python train.py --experts_per_token=2 --moe_layers=[1, 2, 3, 4, 5, 6, 7, 8] --init_std_router=0.0337 --tie_word_embeddings="early" --beta1=0.93 --train_tokens=463900000
Below are experts of layer 4 (counted from 0) of a mixture-of-experts language model. Rows are named router (the router's row for the expert), gate (a neuron's input weights, with its number), up (a neuron's input weights, with its number) and show model dimensions 0-159. Each number is 128 + 24 x the weight over its row's rms, rounded and kept within 0 to 255.
Before each expert's rows: "comes after" lists some tokens at least twice as common just before its tokens as in all text; "gets" lists some tokens that make up at least twice as much of what it gets as of all text. This comes from a sample of Wikipedia text that the model never trained on. Tokens count by the router's weight.

# expert 0
comes after: " ", "201", "–", "200", "202", "."
gets: "1", "0", "2", "3", "4", "5"
router [158 172 103 119 150 102 129 168 121  84 122  87 148 116 110 119 119 113  95 131 124 119 150 163  99 106 124  99 137 100 117  96 113 113 180 111 142 142 124 127 138 152 129 174  91 119 120 140 116 131 114 113 114  94 118 134 132 103 109 144 158 125 128 124 136  91 133  66 139 159 150 110 146 104 134 124 160 176 118 121 106 139 117 165  61 117 147 146  64 115 163  96 124 114 127 128 109 116 154 143  75  85 126  85 142 140 160 135 101 159 107 146 158 116 160 132 141 127  96  82 140 118 132 153  92 125 129 130 127 119  70 157 131 130 175 118 108 113 133 144 125 142 120  98 120 136 101 116 113 149 162  80 144 135 119 128 103 131 115  92]
gate13 [153 120 138 133 170 148 108 126 121 157 134 149 154 113  99 115 119 165 125 120 139 108 159 133 144 127 139 149 117 136 104 122 117 131 104  98 122 172 152 139 127 152 109  96 121 125 172 132 169 159 128 108 117  92 158 115 117 135 151 157  96 171 126 127  68 144 101 120 118 161 156 108 108 101 167  93  79 113 177 104 103 136 139  99 128  92 102 120 119 149 134 131 120 113 162  86 120 147 129 107 142 143 101 137 157  93 107  94 117 102 173 150 112 125 129 134 167 186 109  90 126 134 119 100 121 148 106 148 121 130 169 113 147 131 124  88 111 137 154 149  98 152 122 114 137  87 140  99 141 127 135 120 192 135 163 188 164 140 119 126]
up13 [137  89 132 127  96 140 146 124 115 147 137 141 100  96 104 129 123 146 107 152  74 103 127 138 141 141 127 191 130 137 119  95 146 130 157 104 120 115 149 104 138 119 143 158 132 172 153 109  90 122 161 173 183 160 179  82 122 125 163 120 126 176 157 119 158 140 161 113 187 137 124 130 115 189 154 163 114 158 149  95 135 167 100 122 115 127 134 134 157 135 136 152 140 115 154 130 115 161 129 132 135 133 145 117 130 155 133  95 163 125  91 159 158 160 148 102 124 101 141 107 127 122 108 124  97 136 117 127 129 106 127 135 121  74 123 119 135 124 116 103 130 155 182 162  91 168 147 142 132 118 146 128 105 181 151 118 146 122 131 121]
gate14 [106 119 147 158 123 117 128 126  71 127 139 151 120 140 126  55  93 107  85 143 140 106 162 125 111 135 155  73 150 120 145  95 154 145  76 170 135 147 161 124 128  86 109 126 134 125 128 125 115 106 140 101 145 132 138  98 141 135 124 139 137 124 117  88 169 126 121  61 139 109 106 111 144 110 102 135 133 150 126 101 104 111 140  94 129 115 145 122 157 118 157 145 137  74  96 100 123 131 130 122 113 129 145 135 128 117 132 177  59 110 110  89 171 139 133 167 117 124 141 125 150 142 121 144 120 122 119 101 157  96 120 133 130 108 163 148 123  94 142  94  94 144 132 137 163 138  77 113 142 174 115 177 106 118 100 122 110 117 126 159]
up14 [128  94  94 125 147 126 146 146 136 108 145 119 152 140 115 128 139 121 136  93 115 156 130 110 122 136  71 179 109  92 106 155 157 156 153 139 128 139 136  95 116 144 173  68 133 117 107 157  77 129 145 165 122 148 111 107 108 129 149 137 165 136 175 104  92 119 108 138 130 124 123 198 130 125 134 114 152 118 118 138 133 112 151 163 166  88 151  85 134 153 114 162 153 135 142 145 124 121 146 124 141 112  96 100 113  97 145 103 139  99 147 109 125  59 157 123 168 142  83 140 132 134 161 124 175 128 130 111  79 147 123  96 104 166 149 144 138 160 131 136 146 122 132 125 112  97 124 165 110 147 147 142 164 108 125 100 151 120 125 108]
gate15 [203 143 111  87 130  96  97 110 149 147 119 176 124 116 131  93 100 123 109 143 132 128 162 144 117 105  95 122 138 146 142 101 121 120 183 121 139 137 149 166 124 109 136 143 135 113 121 133 109 166 113 128 148 158 172 136 151 137 126 150 128 138 162 111 175 102 120  92 155 119  90 113 137 149 125  93 154 139 140 137  82 162 126 114 149 140 136 113 155 144 123  97 117 126 113 125 101  92  85 145 125 109 113 177 104 125 136 142 177 121 139 129  97 144 129 162 144 144 144 110 126 130 126 101 161 122 141 110  86 149  92 115 152 125 105 138  90 153 113 133 134 134 113 148 148 120 183 134 116  93 113 175 161 143  98 143 122 126 152 206]
up15 [142 143 104 101 123 122  71  96 130 171 104 159 134 102 157 112 122 116 102 154  80 137 145 144 188 104 112 128 107 162 130 114 111 118 153 119  93  96 110 176 134 117 102 115 158 117 126 120 125 149 125 126 193 152 115 123 169 114 124 147 121 133 122 137 141 157 102 129 123 110 111 176 179 120 122 128 121 122 129 130 132 119  97 115 154 131 103 167 138 130 117 125 177 147 101 150 142 171 141 122 123 132 127 153 132 133 130 101  91 105 109 132 103 137 147 131 145 114 118 103 124  86  84  95 150  78 109 127 101 107  76  87 149 140 178  91 131 138 129 140 122 121 120 116 138 143 132 113  76 140 134  96 107 148  79 156 153 140 137 176]
gate16 [140 118  92 129 191 160 106 155 107 120 141 162  96 129  98 113 135 131 120 100 132 144 169 134 146 138 169 109 175 133 127 122 157 115 129 126 136 102  74 163 160 134 141 142 140 123 142 152 134 146 153 130 123 173 153 121 123 146 143 145 160 138 135 130 159 100 116  48 106 112 122 105  95 129 139 108 158 107 116 145 175 156  85 135 115 188 113 134 118 149 110 134 126 106 132 100 119 142 110 172 121 156 120 136 154 130 141 123 192 141 151 106 131 127 152 101  84 112 111 129 115  98 150 111 142 107 131 133 126  91 135  88 138 142 156  89 132  98 100 123  88 104 106 133 122 105 105  95 127  78 114  94 128  94  97 116 138 133 142 134]
up16 [102 139  83  96 120 151  98 115 140 120 127 111  71 136 127 141 134 143 136 143 151 124 106 154 156 168 147 112 108  80 133 117  98 168 132 144 116 138 125 146 149 143 110 106 131 121 105 144 137 131 154  64 110  98 146 153 107 131 104 136 117 106 118 160 145 153 115 150 102 115 183 114 158 130 142 149 113 132 132 166 141 135  73 108  86 132 128 138 132  81 129 110 113 137 110 146  93  67 140 131 100 107 159 135 150 137  89 109 158 132 112 149 121 119 155 141 120 160 154 138 129  93 145 160 147 118 132  91 165  78 131 158 156 115  98 109 104 124 191  77 119 129 173 127 114 136 102 118 119 129 116  95  99 113 151 106 106  96 127 112]
gate17 [111 172 162 129 136 143 169  77 119 147 123 124 140 107 134 156 125 168  94 133 144 105 135 131 143 144 123 153  89 112 151 117 151  65 115 144 126 123 129 155 106 106 117 165 128 127 132 153 119 148 127 113 114 157 109  91 135 108 165 134 118 103 144 140 105 113 133 164 168  93 162 128 132 125 121 128 146 171 148 104 139  86 159 144 177 109 125 137  73 147 124 149 121 153 125 101 159 175 155 111 126  76  95 151 102 102 133 112 124 195 110 138 174 150 151  88 118 125 139 122 103  79 114 132 137 135 142 146 134  95 133 150 111 124 135 143 145 131 125 178  97 105 118 133 104 178  88 117 147 102 117 137 126 103  92 156 138 139 125 119]
up17 [115 159 131  91 115 110 119 173  95 116 149 126 112 125 146 104 120 124 138 111 147  86 121 104 151  98 122 108 133 118 120 129 133 130 122 104 119 118 108 119 107 142  95 117 159 108 158 123 108 176 106 135 161 151  81 160 136 121 142 169 132 121 138 151 112 120 121 185 164 105 103 131 138 102 116 133 149 136 160 155 109 129 139 134  92 127 118 131 134 122 131 146  75 116 134 118 151 114 141 141 148 112 139 132 150 140 149  99 163 124 146 181 162 101 112 158 113 143  77 128 172 126 125 188 105  73 150 148 136 140 103 132 129  91 101 114 137  95 183 189 156 130 117 140 175 136  63 137  99 156 139 141 120 133 155 151 161 156 127 123]

# expert 12
comes after: " |", " ", "|", ";", ":", " ("
gets: " ", "201", "200", "202", "199", "–"
router [ 94 125 109 137 113  97 128 148 115 111 106 142 149  83  95 100 128 132 108 146 114 172 161 152 122 138 115 149 164 112 105 148 127 125 122 145 154 143 149 116 137 152 138 127 140 137 135  96 115 124 125  96 100 134 129  82 166 120 128 111 107 128 114 143 116 118 144 119 122 122 133 133 155 160 126 108 130  97 141  88 151  91 113 141  97 123 142 142 110 126  86 139 136 110 121  73 125  71 102 196 148 113 130 115 149 108 139 138 127  94 119 142 124 123 135 144  86 122  66 113 159 111 172 140 118 196 101 167 111 117 132 143 124 141 122 148 123 145 132 170 105 144 142 122  90 115 117 154 116 114  66  93  81 112 144 100 108 107 144  59]
gate9 [134 152 178 128 143  86 112 127  78 160 110 125 113 131 120 157 156 139  72 106 102 169 132 148 160 134 107 101 111 124 161  72  88 126 147 148 173 157  87 127 145 123 137 129 138 142 148 124 105  92 183 105 101 122 113 106 102 111 150 122 131  91 144 122 127 139 138 175 130 106 129 118 141 133 154 149 116 134 139 175  98  93 178 150 113 117  96 110 151 119 133 120  88 139 130 118 108 130 130 122 134  98 159 133 146 176 124  96 132 111  78 158 125 121 133 151  81 127 112 125 115 123 144 151 126 130 102 173 138 143 136 163 159 168 118 146 153 163 144 133 136 160 169 157  70 128 122 115 148 139 133 121 114 115 163 140 148 112 139 126]
up9 [137 157 109 106 122 159 184 131 153 123 139 181 133 133 106 102 108  89 142 141 144 126 141 133 112 128 123 151 100 117 143 144 137 133  83 141 124 148 113 149 129 157 109 146 153 125 145 143 117 132 131 122  99 171 142 150 158  94  83 115 119 179 180 137 118 120 121  95 105 172 112 123 113 144 138 109 123 123 106 147 180  83 165 120 110 170  87 141 145 150 126 116 138 152  70 165  71 142 106 136 132  88 125 106 144  95 173 147 129 118 110 128 150 151 107 119 128 141 152 138 127 141 169 149 157 134 130 153 159 116  98 171 114 136 145 123 125 130 148 106 139 113 128 161 107 126 148 137  87 169 150 153 129 105  90 141 153 172 146 161]
gate10 [129 137 150 130 143 153 110 140  98 103 125  97 131 133  98 112 158 180 140 129  87 115 133 150 156 131 124 140 113  97 160 166  90  98 107 123 152 157 117 110  87 146 134 164 172 124 130 141 148 130 143 102 124 112 143 138 154 120 119 128 124 149 132 171 104 142 144 116 185 132 128 136 172 115 136 106 154  94 125 121 133  67 123 158 142 126 119 100 105 129  76 167  91 121 124 120 117 140  99 130 151 146 139 132 109 138 152 179 113 115 174 159 159 176 173 114 139 128 134 112 130 106 113 139 148 139 120 125  86 143 133 152 155 132 151 117  82 140 120 124 117  81 149 118 128 170  95 142 120 154  93 143  55 136  96 111 115 130 150  87]
up10 [148 122 109 148  98 129 102 114 144  98 126 132 134 157 101 115 103  97 112  81 153 145 148 166 140 129 135  89 153 158 123 138 183 108  76 150 129 107 119 120 101 149 157 157 120 138 131 154 148 112 131  95 131 119 150 108 109 159 116 129 142 152  91 122 166  75 121 109 110 123  93 156 139 118 118 125 171 121 109 106 129 141  94 123 147 155 171 125  85 117 135 129 138 123 126  75 120 141 178  75  94 128  79 173 132 100 121 114  83 116 139 106 156 127 160 121 123 111 126 136 106 188 126 157 116 125 148  89 159 134 118 127 129 132 148 126  95 145 109 113 149 177 143 102 143 100 135 129 133 105 162 127 103 151  96 142 115  90 166 121]
gate11 [139 121 127 131 132  90 158 126 184 110 159 100 122 160 111  73 126 131 142  99 102 115 169 168 124 111 135 121 104 138 159  87 128 132 143 103 141 162 111 145 118 135 139 162 105 133 126 135  87 116 150 103 140 149 125 148 183 126 101 103 148 143 133  85 106  94 159 137 131  46 116 121 137 100 133 136 122 109 182 156 103  96 116 148 122 121  81 125  90 141 136  82 130 143 151 107 136  79 112 112  99 125 112 152  99 132 105 120 113 120 115 117 122 131 132 112  72 123  51 140 124 120 114 142 151 117  99 124 108  98 129 111 125 104 131 126 137 103 143 168 101 148 144  72 134 110 122 139 127 131 113 126 109 129 156 120 103 108 115 101]
up11 [129 155  90 108 124 140 112 128  96 116 150 127 151 134 147 117 106 123 119  99 115 102 110 128 119 122 146 112  90 133 127 119  97 113 115 129 123 172 138 178 135 112 108  80 170 174 128 118 103 154  87 145 107  92 120 132 131 143 146 118 127  91 151 120  89 172 132 155 174 150 201 117 133 100 123 144 177 106 140 139 149 157  99 126  95 110  93 161 201 143 154  96 146 106 134 110 133 100 126 109 116  84 133 116 151 109 121 133 110 134 159 115 120 143 105  91 147 140 168 131 127 141 119  99 124 133 148 160 122 140 121 121 177 133 151 111 122 136 138  85 145 113  81  98 133  95 132 165 164 121 143 122 170 126  91 116 133 113 131 106]
gate12 [112 142 118 163 123 114 142  89  90 121 156 157 169 122 108 122 139 137 122 108 152 136 146 120 166 177 111 171 145 125 112 116 130  95 134 150 112 121 116 107 116  96 116 161 127 120 127 137 147 137 141 103 195 184 126  94 122 126 133 116 134 161 112 107 134 117 113 134 122 148 137 111 134 143  87 112 138 144 107 122 157 163 118 171 104 142 160 141 167 103 122 155  95 114 168 112  73 171 130 104 136 128  87 155 141  86 101 126 190 122 130  98  93 142 118 129 116 141  94 109 118 168 158 122  65 119 150 110 102 131 122 128  86  98 135 151 146  91  69 123 101 123 142 133  81 143 120 149 120 122 145 122 125 107 143 122 135 113 161 127]
up12 [138 148 102 157 122 103 120 113 127  95 117 126 116 110  98 143 109 113 141 121 127 165 145 142 107 161 162 122 131 105 131  80 100  80 165 160 108 154 119 117 126  76 116 140 107 137 120 113  91 131 137 134  98 127 115 160 138  95 142  91 128 114 133  78 119 130 110 121 121 156 107 144 108 149 150 121 152  74 144 166 145 117 125 105 134 151 107 141 143 119 163 104 163 165 145 137  92 142 101 107 144 145 132 164 159 110  76 124 119 159 156 149  98 123 146 117 125 107 124  94 148 169 158 106 115 108 103  73 146 131  89 184 141  93 103 155 114 147 153 153 116  77 105 125 143 102 147 139 123 140 196 129 146 109 126 143 152 110 147 109]
gate13 [129 124 163 127 163  96 138 128 147 147 107 132  95 148 121 134 146 140 142 134 148 173 176 102 150 117 151 111 139  93 124 103 121 135 135 145 120 122 152 173 134 122 162 154 166 137 132 127 175 138 141 109 148 152 114 136 113 146 146 162 191 130 136 127  96 135 159 134 143 154 174 103 134 167  81 146 160 121 158 148 132  94 139 117  84  86  84 133 153 167 132  91 122  66 137  84 119 153  91 125 142 135  99 174 116 154 130  70 149 122 112 150 136 133 123 136 123 125 116 131 136 127  98 102 104 163 145 123 111 134  78 110  95 135 106 141 129 147 131 133 170 127 127 114 117 123 118  96  78 134 117 124 123  86 146 123 111 114 145  85]
up13 [111 139 145 124 127  98 174 143 114  87 163 127 145 124 105 105 100 120 127  77 140  74  79 128 141 116 132 133 112 139 121  83 155 113 140 148 121 120 126 163 115 172 164 128 118 108 119 153 142 137 128 140 142 100  87 140 120 175 180 167 129 125 108 159 101 147 127 120 120 111 175  78 157 137 152  95  91 123 155 130  96 166  98 147 150 128 123 114 121 112 155 109  93  93 117 125  91 135 143 126  91  84  86 142 140 143 142  99 151 131 108 140 125 130 132  97 141 127 123 194 157 158 124  95 120 187 118 136 141 114 110 126 105 145 108 140 154 143 135 113 166 107 134  98 162 127 122  98 124 118 115 135 139  91 123 132 141 101 131  82]

# expert 5
comes after: " the", ".", " of", " in", " that", " The"
gets: " of", " \"", " that", " the", " it", " which"
router [140 185 122 142 108  95 149 184 167 109 122 130 107 114 122 112 165  82 123 134 162 132 114 149 185 136 123 111 140 151 162 128  96 108 149 141 149  67 151 118 155  94 119 110 134 145 129 134 130 146 118  87 161 116 127 110 143 112 160 115 146 138 107 151 124  86 101  82 121 144 152  86 182 133 150  97 134 123 102  92 179 124 164 118 130 111 144 127 155 155 113 134 132  92 127 129 108 127 131 147 130 102 128 156 165 100 139 140 126 157 153 101 179 122 139 122  82 103  94 126 173 116 113 112 119  95 117 152 136 120 121 131 136 104 136  88 130 132 169 172 149 134 130 111 163 131 104 131 123 125 124 119 126 139 165 147 114 124 121  70]
gate14 [ 96 129 139 121 135  86 131 115 155 151 133 111  89  86 138 141 149  90 125 104 171 137  92 119 144  73 120 108 122 142  74 115 131 109 131 118 109 123 160 141  83 142 155 138 145 142 148 152 159 200 153 105 114 117  83 163 131  88 143 144 178 173 101 121 123 132  84 145 131 172 162 130 124 132 126 121 113 120 111 148 142  98 146 154 153  87  98 120 167 145 116 114 101 119 104  92 115  97  82 129 143  91 135  97 120 119 133 109 153 126 153 161 147 118 119  92  81 131 115 151 136 106  88 135 112 136 144 118 160 118 151 153 140 106 141 132 110 158 136 129 146  74 129 131 132  96 137 146  98 104 100 110 147 123 121 121 132 141 153 141]
up14 [127 173 125 186 115 164 141 130 134 120 162 136 126 133  99 100 118 148 132  92 141 125 172 112 162 154 159 125 129 143 108 104 160 126 114 128 130 152 133 147  98 100 105 134 156 127 139 126 146 124 124 116 132 101 142  83 130 146 121 139 143 102  99  95 132 149 101  88 135 116 119 112 115 109 157 158 147 152 114 116 125 103 125 136 123  74 126 171 144 113  93 129 115 115  92  88 123 126 111 109 119 134 103 185 138 124 120 190 139 154 106 119 104 129 174  99 143  83 147 141 157  63 117 152 178 132 124 136 120 113 114 147 158 126 125 131 172 123 131  49 123 166 123 113 146  82 155 127 166 107 111 107 106 111 127 130 159 119 136 143]
gate15 [170 138  99 135 141  98 117 131 119 118 136 106 139 123 163  60  98  79 133 115 153 121 112 132 185 166 113 113  80 114 119 123 148 141 127 112 134 110  97 139 164  89 127 121 149 152 111  85 126 123  95 135 146 144  87 142 153 121  94 151 155 157 142 111 108  91 110 128 105 106 139 158 120 125  83 103 134  74 138 154 145 140 160 119 163  92 139 129 131 120 124 126  84 127 131  97 156 158 116 135 108 147 114  84 138 183 114  78 102 141 114 121 109 126 118 136 136 113 138 118 146 135 153 175 166 116  83 127 135 109  96 102 140 113 157 133 129 152 182 138 131  82 100 111 113 141 117 169 147 147 148 122 114 161 131 132 133 124 101 121]
up15 [111 105 153  96 140 130 115 120 153 146 138 121 122 118  93 155 148  85 120 127  94 146 105 123 130 134 152 148 126 136 106  86 104 140 168 144 146 146 109 110 147 112 130 127 165 154 126 107  88 137 128  90 136 150 128 162 119  87  96 110 126  91 153 184 131 140 133 126  97 137 118  67 118 121 140 110 107 125 127 172 103 127  97 133 124 101 138 120 116 133  92  91 133 131 131 103 132 182  87 110  93 155 120 101 106 137 105 116 150 124 121 169 132 129 110 160 133 104 152 117 146 110 114 107 101 160 147 103 161 144 149  77 124  98  56 161 151 121 144 147 111 147 166 138 117 147 122 139 124 126 174 120  63 126 109 137 112 136 183 153]
gate16 [101 107 107 128 162 118 109 170 156 122 111 116 136 154 113 103 150 151 133 136  89 106 129  94 150 138 135 141 126 142 173 157 156 145  84  84 140 145 116 119 113 101 152  83 143 190 139 133 103 137 125 136 144 142 172 131 108 115 187 126 140 140 129 164 134 145 118  85 160 132 154  96 134 138 120 112 151 107 109  96 113 110 135 118 151 179 160 144 127 146 130 106 156  96 140 139 148 114 156 141 123 107 139 152 133 130 117 177 154 150 139 117 138 135 130 154 132 111 178 119 131 108 117  54 180 122 127 142 157 111 111 169 125 146 101  95 104  97 145 126 135 107 149 108 141 129 156 109 106  95 121  92 173 114 155 113 130 181 127 119]
up16 [112 132  95 179 115 125  89 136 142 125 141 118  94 154 121 157 119 131  95 104 156 161 174  94 113 131 111 118 158 136 121 106  91 156 138 144 145 138  89 166 135 121  94 112 125 108  85 130 122 124 154 123 116 134 142 109 106 158 124 142 123 130 123 121 129  85 100 122 128 127  64 118 132  96 105 172 126 110  83 125 140 154 168 121 158 127  90 121  97 125  78 142 118 131 129 128 149 126  85 120 136 165 115 143  90 139 116 129 135 118 121 138 109 138 127  95 124 136 121 117 166 146 109 149 162  88  84 117 146  96 143 110 140 148  63 107 127 166  90 139  97 185 119 110  83 175 117 142 140 110 117 142  97 112 136 105 114 115 178 131]
gate17 [120 121 119 148 179 135 126 130 154  79 175 157 130 118 168 142 154 115 124 152 113 114 134 134 161  97 125 120 149 120 153 129  86 147 185  98 122 152 115 140 128 125 133 111 145 152 145 125 132 135 138  97 178  75  83 109 135 148 124 180 119 100 114 143 119 114 105 153 160 133 138 144 176 169 148 145 157 140 122 111 123 149 142 129 131 142 126 144 124 161  99 114  76 128 148 125 113 121 118 105 169 128 147 111 108 132 164 114 142 109  98 124 115 147 144 156 158 119 137 120 158 118 108 137 188 122 171 142 110 130  80  95 141 143  87 115 122 102 114 155 112  91 122 157 121 131 100 136 104 101 113 103 128  88 112 154  75 179 111 157]
up17 [145 151 155 166  72 103 166 117 125 173 155 138 148 123 135 100 149 110 137 124 125  88 129  68 141 115 152 104 113 148 137 111 108 133 131 145 158 146 117 136 154 176 114 141 127 163 132  88 143 169 164  99 122 104 150 134 149 108 169  97 129  65 129  99  94 162 164 112 109 165 109 146 145 134 144 152 124 176 146 107 141 152  71 129 113 143 129  77 141 140 115 118 165 130 151 142  98 130 118 103 106 107 136 156 140 126 130  98 157 103 149 147 122  99 129 123 115 148 137 120 170 121 136 144 127 135 150 167  77 120 100 164 122 145 141 111 165 124 135 123  98 140 137 124 107 137 146 116 151 158 118 146 126 152 106  93 119 109  94  85]
gate18 [ 98 173 128 114 152  53 149 115 161 121 145 137 102  88 125 118 137 114 168 105 130 126  85 139 161 131 122 107 124  93 116  85 142 113 115 147 139 109  93 120 107  96 104 101 114 133 119 134 118 104 113 166 153 105 133 121 153 113 102 154 160 159 124 123 129 133 138 125 146 162 145 109 121  89 132 144 146 134 119 133 152 122 129 111 155 162 158 134 100 134 109  84 107 122 132 130 135 115 170 171 111 189 138 159 146 180 112 130 153 139 116 141 103 144 110 164 107 137 124 169 160 127 102 145 110 165 126  98  88 139 119 125  97 107 150 145 101  96 131 176 112 151 152  98 161 141 149 103  92  83 168 100 152 121 151 129 121  99 106 140]
up18 [108 129 145 116  96 108 160 116 146 153 228 117 124 123 142 122 131 174 135 140 137 130 119 152 120 140 101 118 100 126 168 118 121 116 105 132 120 147 165  65 136 159 150 103 121 114 148 161 134 174 136 129 164 106 123  92 112 111 133 147 164 101 158 123 118  99 137 124 112 124 154 153 134 125 143  98 133 113 142 126  65 104 171 144 103 160 140  87 105 117 145 145 134 120 122 131  88 133  97 116 124  86 128  91 138  90 109 145 127 163 142 102 143  84 108 138 138 150 129 112 161 129 141 141  80 122 145 110 119 140 116 109  90 123 140 177 132 138 128 172 127 166 101 103  85 140 129 171 149 124 143 151 132 129 117 125 123 140  84 102]

# expert 11
comes after: " |\n", "\n", ")", "0", "1", "2"
gets: " |", "|", ":", ";", "-", " –"
router [122 125  99 118 126 100  96 171 123 166 101 152 138 122 144 122 153 124 158 137 134 110 130 155 140 138 150 144 122 117 121 133 131 101 158 120 193 126 111 147 140 155 119 161 140 132 117  95 175  83 126 100  98 123 111 101 131 143 151 111 166  79 150 130 167 119 158  93 102 121 169 109 144 165  98 105 153  95 125 111 127 123 146 123 120 109 146 122 149 137 162 106  79 118  94 136 107 161  94 114 121 116  87 118 143  89 130 157 200 207 149 130  93 133 134 118 118 129 146 100 144 124 152 137 129 148 133 174 131 112 116 125 139 145 138 136 135 125 154 132 107 130 105 128 133 182 118 139 109 170 122 106 121  87 124 180 122 127 143 163]
gate10 [126 113 155  77 161 138 105 110 107 132 155 162 152 131 101 130 102 153 137 116 161  93 165 127 134 129  99  98 110 143 134 172 145 153 150  81 102 162  92 147 116  92 150 107 147 135 121  86 115  95 101 124 126 127 129 149 123 133 104 157 137 122 134 182 184 112 160 135 126 146 150 120 184 143 129 126  86 156 129 116 160 133  98 104 106 154 138 105 108 186 153  95  94 148 165 155 120 129 155 119 143 145 119 156 139 105 134 121 143 107 120 100 117 142 167 149 143 183  98 166 122 149 119 158 124 166 158 151 132  86 104 112 125 112 129 151 125 130 129 148 128  98 147 139 135 108  88 120 142 118 116 167 129 113  92 171 118 121 147 118]
up10 [135 138 121 114 133  98 141 106 112 148 121 151 111  92 118 162 120 136 124 114 177 116 156 102 127 118 117 127  95 151  98 141 117 130 117 167 122  99 121 150 115 124 205  99 124 137 159 145 108 140 109 138 118 118 115 118 105 169 124 134 101 155 111 151 130 129 154 100 141 125 175 127 131 179 150 177 144 152 120 131 102 176 145 137 114 119 111  95 147 145  71 156 104 144 132 108 103  90 106 138 174 131  72 178 146 143 124  90 155 146 151 136 143 115 121 110 153 132  83 152  70 107 127 106 115  86 154 130 169 121  82 126 164 156 117 127  80 117 107 122 109 126 148 135 125 105 105  96  99 107 127 148 130 125 129 135 148 148 149 113]
gate11 [134 143 145  91 136 153 119 153 157  92 113 122 100 118  96 176 148 115 133  85 158 106 159 147  74 148 172 135 143 126  89  77 122 135 133 131 124 137 153 131 130 132 148 151 121 133 134 162 134 163 108  97 152 141 158  81 154 151 116 111 160 119 146  90 128 106 136 144 141 131 106 138 104 166 144 133 123 108 126 112 135 177 110  96 112 109 120 125 125 100 129 137 108 106 100 147 154  91 170 121 150 108  96 119 147 136 116 141 117 143 177 179 115 134 104 157  95 115 129  70 126 158 128  94  84 165 100 127 137 102 111 142  63 137 153 125 133 130 171 143 131 143 130 135 137 153 132 166 153 139 101 112 185 117 129 127 134 162 131 136]
up11 [157 121 125  93 145 109 125 131 123  89 114 161  87 126 124 141 136 135 135  99 136 121 154 151  71 142 170 125 157 118 102 107 151 126 138 132 131 156 146  88 114 157 156 164 105 154 135 150 126 137 120 146 114 155 162  77 154 113 136 104 144 122 124  74 138 113 158 113 159 101 127 152  76 107 122 153 130 119 101 113 123 134 125  85 127 138 142  89 149  98 119  94 104 162 137 156 119 100 147 135 119 142 119 102 139 145 130 117 153 120 162 151 109 124 129 136 119 164 161  68 123  76 133 142  82 172 127  65 116 132  78 167  90 160 111 170 127 106 140 135 103 142 119 142 142 140 176 108 119 107 123 148 126  99 111 107 149 128 115 140]
gate12 [126 105 137 172 101 140 132 105 164 187 155 117 121 150  75  95 111 144 162  78 134 153 113 136 122  85 135 155 129  88 151 110 119 103  93 119 148 149 137 149 104  84 137 104 134 109  98  87 168 163 147 127 137 131 114 102 135 119 122 141 130  96 106 105 131 157 139 115 114 137  90 133 115 100 126 129 131 129 120 168 132  99 134 115 133  71  79 153 104 124 118  94 105 158 116 110  98 114 146 159  94 129 158 111 169 124  90  84 147 172 141 140 112 115 148 162 131 113 102 116  99 116 163 104 101 129 115 121 132 174 141 131 165 116 127 125 145 167 116  89 114 113 134 166 131  98 131 117 127 118  88 151 116 155 150 138 145  85 134 119]
up12 [101 123 106 123 116 138 134 121 139 148 114 149 131 148 148 109 140 155 153 116 175  98 152  78 107  95 139 136 124 126 144 167 118 117 139 112 119 123 123 154 147 103 128  87 133 158 132 145  92 110 121  87 117 116 142 147 133 121 135 132 101 117 112 142  94 153 175 110 155 114 152 137 109  96 134 130 112 105 161 142 129 125 183 178 156 170 161 128 133 148 116 118 126 106 148 152 106 135 163 178 179  96 146 121 162 112 116  86 107  82 108 125 149  92 134 116 129 159 148 141 120 141  79 137  87 156 113 122 115 151  95 153  79 105 119 100 146 127 100 157 144 122 119  89 148 164  84 110 132 107 114 174 121 165 101 100 148 148 155 159]
gate13 [143 130 119  98  90 159 126 151  94 141 132 145 120 139 118 101 132 163 123 139  87 115 162  94 198 138 113 162 148 150 128 147 151  81 133 112 133 124  61 106 115 111 145 144 127 107  63 103 102 120 141 114 165 116 115 136 149  86 116 122 136 161  93 116 115 125 128 127 136 149 144  76 138 171  88 111  96 139 162 149 139 120 117 113 121 103 116 140  87  99 172 130  90 164  81 104  99 118 126 140  95 119 136 107 129 103  72 136 179 127 169 149 143 115 129 127  93  90  92 157 136 125 129 143 137 123  99  82 128 144 130 123 141 112 116 149 125 129 114 146 156 130 141 132 142 132 156 136 140 101 114 128 120 162 124 134  95 100 135 144]
up13 [152  96 165 115 152 125 119 167 176 175 150 146 128 119 131 100  69 108 112 115 132 170 102  88 144 107 125 136 113 117 131  88 111 107 145 141  89 124  90 119 169  75 132 142 145 111  67 141 155 122 123 136  85  88  98 149 117 106 142 153 120  98 109  91 160 118 146 130 143 101 127 167  94 142 102 135 153 163 109 130 153 102 100 115 136 115 130 134 126 140 102 154 167  76 113 109 100 112 140 148 101 123 166 193  67 123 120 109 147 122 111 125 120 122 138 115 136 142  84 138 141 137 131 160 124 107 165 136 127 140 116 177 130 127 120 133 152 124 132 107 104 142 135 104 130 150 130 119 111 131 119 119 128 137 137 170 141 110  88 134]
gate14 [ 96 144 143  77 123 130 136 155 134 126 140  66 126  92 175 133 109 101 153 119 100  99 131 150 132 140  95 138 112 137 152 142 150  64 122 135 153  95 109  99 177 117 163  85 126 151 136  95 145 155 139 144 110 108 121 150 119 108 184 121 129 118 185 135 126 147 111  92 126 120 103 141 139 107 142 167 122  93 169 146 167 114 112 161 144 142 113 167 119 140 150 130 101 138 139 157 162 130 169 106 129 139 106 130 144 137 117 130 185 162 118 133 157 100 129  98 110 145 119 116 154 105 170 132 127 137 134 138 138 101  89 128 112 132 134 111  84 190 138 118 137 179 119 109 115 131 111 116  95 122 108 147 144 105 119 124 163 129 105 123]
up14 [113 107 143 139 175 132 114 144 137  59 138 166 109 146 152 116 144 119 116  93 126 148 119 130 123 106 133 187 104 142 143 128 145 102 100 159 149 113  83 122  96  91 126 139 116 132 145 134 120 130  97 144 132  88 159  95 109 161 152  89  94 151 114 130 114 130  98 128 127 166 140 123 135 111 102 132 108 153 127 127 119  92 124 140  96 138 123 121 119 138  69  78 132 145 128  96 132 111 167 121 174 151 105 114  96 152 129 133  92 114 110 123 105  93 123 127 176 103 118 127 155 136 130 113 172 129 109 140 144 138 150 113 149 125 217  77 128 123 123 118 149  99 160 145 155 140 126 107 134 131 127 157 137 176 128 102 116 140 159  89]